{"num_hidden_layers": 8, "n_experts": 160, "d_expert": 32, "router_score": "sigmoid", "routed_scale": 2.5, "balance_bias": true, "init_std_router": 0.0323, "lr_router": 0.000557, "vocab_size": 8192, "norm": "rmsnorm", "norm_eps": 1e-06, "beta1": 0.9, "train_tokens": 288200000}
Below are experts of layer 4 (counted from 0) of a mixture-of-experts language model. Rows are named router (the router's row for the expert) and show model dimensions 96-143. Each number is 500 + 50 x the weight over its row's rms, rounded and kept within 0 to 999. Numbers have three digits each.
Before each expert's rows: "gets" lists some tokens that make up at least twice as much of what it gets as of all text. This comes from a sample of Wikipedia text that the model never trained on. Tokens count by the router's weight.

# expert 118
gets: "e", "y", "=", "er", "a", "o"
router:472475533557459425450572507531527418439393526520531515438529462507467474454450558492433513498407533554499543495569539451553566467490565499531510

# expert 24
gets: " the", ".", " a", " (", "'", " this"
router:376487504463463480540657472459538531484538563422549572506594520510475479540452480493435561480477448581422469445570457590532447534515424485519458

# expert 88
gets: "\n", " =", " is", "\n ", "ti", "_"
router:484456540477516486419545498528444502468521504556514475507509527528565550429462542470480503504629524493597566414552464506523502484564552490506495

# expert 93
gets: " 0", "-", " \"", " h", " cl", " st"
router:549475482445444443420509554478465549520524519504569451506466548475444588444520587481463450415463480523507491506566566547509493503503559469567538

# expert 150
gets: " a", "-", " an", " the", " was", " his"
router:452535508485452479440473575582525436463512407486441466426611526533405494489361483510483520472492532494498500523525494459481521472486543479466523

# expert 6
gets: "  ", "=", " 18", " K", "–", " M"
router:483574521539399455447537614456483528556474570473567452512456495502545564473497478478463447523497478518489554425550441501479497533523503521578561

# expert 47
gets: " and", "  ", "\n\n", " who", " but", " he"
router:443521552470495420418482509488464513528556489521481451564459596496460443533440414531427489449484513578588550490489545498442580487594584521504461

# expert 39
gets: " |", " (", ".", ",", " is", " was"
router:491441494533538492450570507493491457450542453549494516402546575545566481511388483491423529482507548491515619486485531494474515543468518516520438

# expert 142
gets: "\n", " Z", "ti", " Ga", " La", "si"
router:491467513483487509356497436390451413508482540477406519417492572442529543525495461491485427560519499507520469470538498469493551491547397501458570

# expert 99
gets: "|", " \"", "l", "s", " as", "al"
router:417539454548503495460499561434485477553478434518461528542542479456496542475461478536484549495562522587502438580516394522458555515443494537517498

# expert 69
gets: ",", " |", "|", "–", " football", " political"
router:429467505448525486452499506396491453513547506475414470464498517460529487441514503565539602380443494613555479479534506548489467511549336494493403

# expert 43
gets: " and", " of", " had", " has", " have", " or"
router:491485548465456542429583526465474484542571452564414465509548525498473499434512436550354537441536493516562537580603467540482473498547505533400454

# expert 2
gets: "=", "\n\n", " is", ".", " was", "|"
router:508482477539397420401489463500505484477536477568498361531565527475499545566579475535447562607609632488559461547547478530517513543521472437455546

# expert 137
gets: " the", " a", ":", " New", " The", " American"
router:420428511502433453436503444493493404544577503536410461589498481451469579403526498516527617531552501615564506431488453525479465474480560461474441

# expert 91
gets: " of", " \"", " in", " the", " for", " name"
router:488499521553479603498534497458551467498396517490502473458596508529512499509480380486436534460474579498435556510522386515499564534521473469493532

# expert 136
gets: "s", "|", "\"", "h", ":", "z"
router:517515464581585510441518547500492433408505540545458542438494537521545474488456445469501540552475491558499435443553518505435519495469412540471450

# expert 20
gets: " (", "\n\n", "\n", "(", "M", "R"
router:503482498463508504413490576520504537520497546465455558563532504564508441593533590488507521585426557510501527536536477464592496504474567463480540

# expert 38
gets: ",", "'", "=", "–", " (", "’"
router:569408413457512561433617559478459516481506500532579518511485522456520510471496461514477504475491532466535445432519496450533447494530531526467493

# expert 44
gets: " of", ",", " by", "\n", "=", " to"
router:513479625543423467492510559473471534506549509505531489516525530508416416492480510511500576557442500563432462491542487488575471542508436444488541

# expert 80
gets: "\n", " film", "=", ";", " be", " also"
router:370552526531467444402525558402559466548602484577429566447428638518479526462559457521496535480486655554471569517555445526556527519490406510459473

# expert 63
gets: ",", " it", " It", " which", "°", "c"
router:408430460522421449419574505494492500510504365494565549529454534451524474541486437478513490485508499470449601511560541543437539567453491492488547

# expert 32
gets: "=", " =", " a", " that", "A", " km"
router:491483456497457446429427503433583478489530481464453489450442597544528484443494558525551533469499553552484455423571448395472491534472430498542625

# expert 0
gets: ",", "=", " is", " =", " of", " are"
router:510560564524490551492437554487466558604568491455520496553567594485606470475543527468489485508480512468451558553567392490546556546559509473451529

# expert 37
gets: " |", " first", "ly", " he", " up", " km"
router:499585503539512504420456502498483533552484564467440572387578468506476466563562479477495463495403465448610556494540487538468467389571545652540465

# expert 51
gets: " the", " of", " by", " in", " on", "se"
router:474560492462391505481517625519657484418432477518433485599542472524427503493552528453502563574494558632531434510576513561553468513511429495484480

# expert 158
gets: "-", " co", " un", " Co", " inter", " pre"
router:571556493462446490390488490517538472489533520501454503508501351522502522455443453478582462382450497580503495543489455487498487545553407520449439

# expert 105
gets: "a", "i", "o", "e", "di", " E"
router:533501514440409420370466458544521558447556493525447473541551513450464519456549499499549442543533504465475455492452396532507464493527480430460461

# expert 124
gets: " the", " The", "The", "-", " a", " that"
router:461487532416445452470595490498491485435497465450418481593512523494476591461445512500530467432542565519485551472425503526475459529449606509453577

# expert 16
gets: ".", " was", " were", " are", " is", " been"
router:370569415503470518472527509505422538552498589501494543464544510540477435464535473514563525499473403451495527561555411551467529511546499472485477

# expert 147
gets: " |", " of", "|", " an", " to", "000"
router:502499518484404538421503558490470459471493484541556488472478471507516426564570451487522591482472404533476460476474577509480405433481520520465525

# expert 50
gets: "-", " C", "In", " the", " and", " it"
router:415477524498483457461503427550462503540468539584487484470585501538478487505520452344501415476501469549515447500606492528544597474516477451423578

# expert 66
gets: "-", " and", " it", "|", "  ", " he"
router:556496467495568465405562433496464453498507450359431436519547526522473362483500394524432509506513575542460458523654488425441496514523560453537451

# expert 30
gets: ")", " (", ",", ".", " is", " West"
router:466475477518513515498538524508546496499493604493525505480416529454476417521514580500509443460517561558481490536522496542542514611527431425403561

# expert 4
gets: "ly", "  ", "y", "d", "r", "n"
router:572422514491499500450432534397524485553465490559545468481590441498526440460481473521521570399507529579477567533549421505538528428491548439514558

# expert 11
gets: "t", "n", "r", "d", "ed", "ic"
router:436461439451531576436517563487536488433443438514475443433480504453466452468464582493521529414517477525549646517552525443551460450504451475504450

# expert 7
gets: ".", "'", " he", "%", "K", " —"
router:490597455467585563443416492474469511489527536475528447544533555447521410543428562399526482514483542463405584545517471580467585573471523568448471

# expert 148
gets: " New", "-", "  ", "\n", " un", " —"
router:535528478566502431433438612484440483542502503448522514544510548501531527569472579523503603424470545503480433485559566477505489484552517414553557

# expert 1
gets: " (", "–", ".", ")", "\n\n", "  "
router:444456449496428501445538489497506613500556498515468445443486527560462568433470533408519570467512444612507553559518482475492555499642572480527480

# expert 141
gets: " |", " a", ")", " of", " to", " National"
router:560522558479485534474439596396534508557559539528451491406553530492464494488494549498467512498471554560489428536614509508387553569501519482559532

# expert 128
gets: " the", " a", "s", " The", " an", " its"
router:424550496478420420451590414491524431560590443541422486558503505560578515504467524491516547455604526546521462514542521496507532499502504521501511

# expert 18
gets: " (", ",", " |", "'", " the", " that"
router:517434537466443530473467448503552554580506515507589571424494460494522410416437476509517536599529504527544491467500467523553465491434623506450548

# expert 72
gets: " from", "-", " by", "\n\n", " in", "In"
router:513532509477552508398468462484456501599544564458503494436447503468574532482487616469537575515511457560494444511349561443609486547537469453506529

# expert 111
gets: " in", " the", " for", " of", " In", "s"
router:439551396562469485475461553489498537538522475489415539476480581493500461507554540424459493455445487615540500542543445446502468449499505503486459

# expert 149
gets: " to", "  ", " would", " its", "\"", " New"
router:491482498550485449459437440503565398500489585508464478450416471568546482454456437506475550487503481478472627534464562512486490530431545459508458

# expert 89
gets: " for", " in", "|", ";", " 0", " In"
router:429430452529509486448531533509585398483452519539470496501499591423422464561437447488463593531447573480439491463488592562468530540612502513561495

# expert 153
gets: " the", " The", "The", " A", " a", "D"
router:436387558485471433465559467500513487554559428433513511513530444537437456468478494515475436454440454520480608495489469571521461582539546457510551

# expert 106
gets: "\n", "\n\n", "{", " March", " name", " Am"
router:445487493566550490441425451459407424580527418495509527496511606514560452570567375589517531508495417528473421518498423441491525477491566549525495

# expert 130
gets: ":", "\n", "\"", ")", "ti", " that"
router:512523515476467471425400555491516524450487579447548463480533514484550496464581483480471556554566551464492493476507463535446475599478430444482527

# expert 139
gets: "s", " to", " I", " A", "ers", " was"
router:488512508536452525446516539508546499552479487544503455543547550513569456565490421511500556557457533505531579564436401527522529494556444465444521

# expert 133
gets: " |", "|", "-", ";", " the", ":"
router:396513462488538510503529417442445563552560483589399459525528597550475386453544485594562548585474582511491521484549568518524459558472486524520432

# expert 46
gets: "=", " and", " has", " had", "\n\n", " have"
router:417524572502518497413518456541412467550561553425542517534522506468492472525512481482532534518474566511547495505530455574481566454430517529500495

# expert 119
gets: ",", " In", " was", " Am", " be", " Ka"
router:400511450488445546427448444392432429532471511418507529478550639530494544480470519402457518465566584425545448507541407524504463511504494505505453

# expert 71
gets: " the", "-", "–", "/", "n", " &"
router:415391477415410514476443480436521497552521388555452436474570455514441484512425562552456479511485482547464602431470465439500431594442508404473471

# expert 112
gets: " \"", " for", " to", " L", " Le", "–"
router:577503492543533505437474557408485576530490525428536466488517473432469429529453539465542566504505529608426504590511580461464528540405474477553499

# expert 53
gets: " C", " in", "C", " m", "V", " Gu"
router:480605531490527519407442506476520500485483479581521558584441555538579473510425563520574534452461504533442538459541537495539465504569507591451515

# expert 135
gets: " |", ":", "s", " U", "|", " al"
router:404465472560491468415534498558587557532436487501552506468487548494555525482547490538489551538533519491496584556527586478482455548390513567504401

# expert 100
gets: "e", "d", "y", "er", "=", " film"
router:468489468498559476405553561526435531532418563563470482420527498496462495512527493438555563475495470536454538421645493464490475435501530584480416

# expert 144
gets: "-", ",", " two", "r", " Z", " three"
router:520469497461501499422518428434403522545491424464444479445544452470496434532482536454553427440452450507507566479557533452492490501488542419485490

# expert 58
gets: "=", ",", "-", " or", " and", " he"
router:554406497480469480420499563488513475514522496475504518496472560516528430504426400467569567419454511593557432526579561472456508475487407434465509

# expert 62
gets: "=", "-", "\n", " m", " C", "V"
router:589490467495551511411461564495512555525530524431603506455498671480465519481421461575529539502569470459491545386588541444525523490554410593526577

# expert 64
gets: "\n\n", ":", "=", "\n", " by", " League"
router:502466475490541465447468397521555466571578571458555480410569555480456461480510380565618572524452472579520519453502557523544549570465498500415491

# expert 120
gets: "|", " a", " New", " Ga", "S", ":"
router:503337537531551469433428562429509500379538507425503458465544496478505557446492543451499477511503476584520477463522485493495461537476494468451456

# expert 70
gets: " who", "-", "c", " which", " he", " more"
router:493563476476526505416452439591475503510465425617433542440572477564470436455487513558533492551493510589509459574525507486499539527599476535515536

# expert 57
gets: "=", "  ", " have", ":", " had", " has"
router:511499475517410485423385480558491473506531473542494555459452491461512487435525506435523485460519562548525478460477518557540429507407482479461502

# expert 126
gets: ")", "\"", "-", ",", "\n", " as"
router:476448444549485448471528451517528509487450477486567484545459529529479458512507544458492492459573461409434492552556508547484509561508567478518556

# expert 75
gets: ",", "\n", ")", " in", "}", "L"
router:485437526526521521469492461502525478512547470455537529596491481485407506487625452480500513527482448503440488452553490514462501590478450464427527

# expert 132
gets: ")", "-", " t", " o", "1", "3"
router:541408480460527444411462495444612484472544577554439495478430463424444521498523537486405457533450526590521581486494570424547460570513461554529505

# expert 113
gets: " \"", " was", " in", " is", " as", "\n\n"
router:531514602521484520455445487552527403521599498504475428466473507633470511535460466449465584482514537559558477438485464607507548489518474466492468

# expert 151
gets: "s", " the", ":", "ies", "ers", " its"
router:454458458513475481478477529510515501533511503516523486550467517470579415435494416492510503453463474519504531446505518532476509434452451436508435

# expert 14
gets: "\n\n", " is", "s", " K", "M", " G"
router:421567525495499441406600509427517537507508548551478465440502490473554542460494538489530526495450516495504439468434441499556493552498477460450492

# expert 19
gets: ")", "es", "s", "  ", "us", " were"
router:543423469437475510462388543541460499473455507493537529575465491548520428428450430515545567549558419503462390492496620477495516526579499511536400

# expert 92
gets: "=", " the", " =", "U", "a", " de"
router:372501457468462429461477570430588567579519489536516546566491514576453469431407482501592637552524470577582469419559476425463544447406457494440527

# expert 26
gets: ".", "–", "^", "2", "1", "3"
router:558478451530500465423588511530609470507563515475424487513470475464550646496545516602533438466494496613454479523528470547444575476442412494555484

# expert 143
gets: " A", " a", " Z", " V", " I", " t"
router:418473549577454554408433493520505470519586530459504434536490561514399479533508397432510389483472548506408446478529523464470518441549498474477498

# expert 42
gets: " on", "ing", " by", " it", " It", " at"
router:516546501533520453439562352557540573559560475501564387435496572503515426546476603506515545499467473468477532432567523434556474505482536448444484

# expert 109
gets: " the", " The", " new", " with", "The", ";"
router:494536468547457436465454480487536556512561491517533565563553444485580511468459554498614567412498562614544508476578535601495482408460480488503505

# expert 122
gets: " of", " a", "  ", " his", " —", " was"
router:495538555564474511457536547532566535537469443517586496470515435519487554375536496453464594498472502526492501524561496490542488495467441466491537

# expert 103
gets: "\n\n", "ed", " \"", "=", "|", " was"
router:579486541524412486443501518544558481374548444530537507482566512566450489572517456529526541418599466511505513521558546466528488607485518535491564

# expert 8
gets: "\n\n", ")", "|", " (", " first", " second"
router:512498404495487376430461432544397508483523569638481505436452474534509487521540452448525610404595459488587499454487543448479514547518622531499544

# expert 15
gets: " |", "|", " of", " (", ",", " to"
router:482463482541476446504448499519578536505492505563462488506557533541542423562526538492542592551371543488538467465489579551461469465510487400479482

# expert 82
gets: "=", " =", ";", " Am", " Kh", " Av"
router:497427449466530596381487484467473492517551507440492597459460621498528564497456523412463556427530501501536503487533511451560464582484558537500512

# expert 61
gets: " and", " |", " but", " or", "\n\n", "s"
router:564578527440447507453514545482492500530553519463517548575461571471588517598503463512459493534489423541521494609592465481498591510512476496521520

# expert 140
gets: "\n", " an", " the", "|", " The", " a"
router:458519548497470445439473471447524454498410479545530564452530473581518523491451468441586599478557478532590519476474543534479478496495553525536538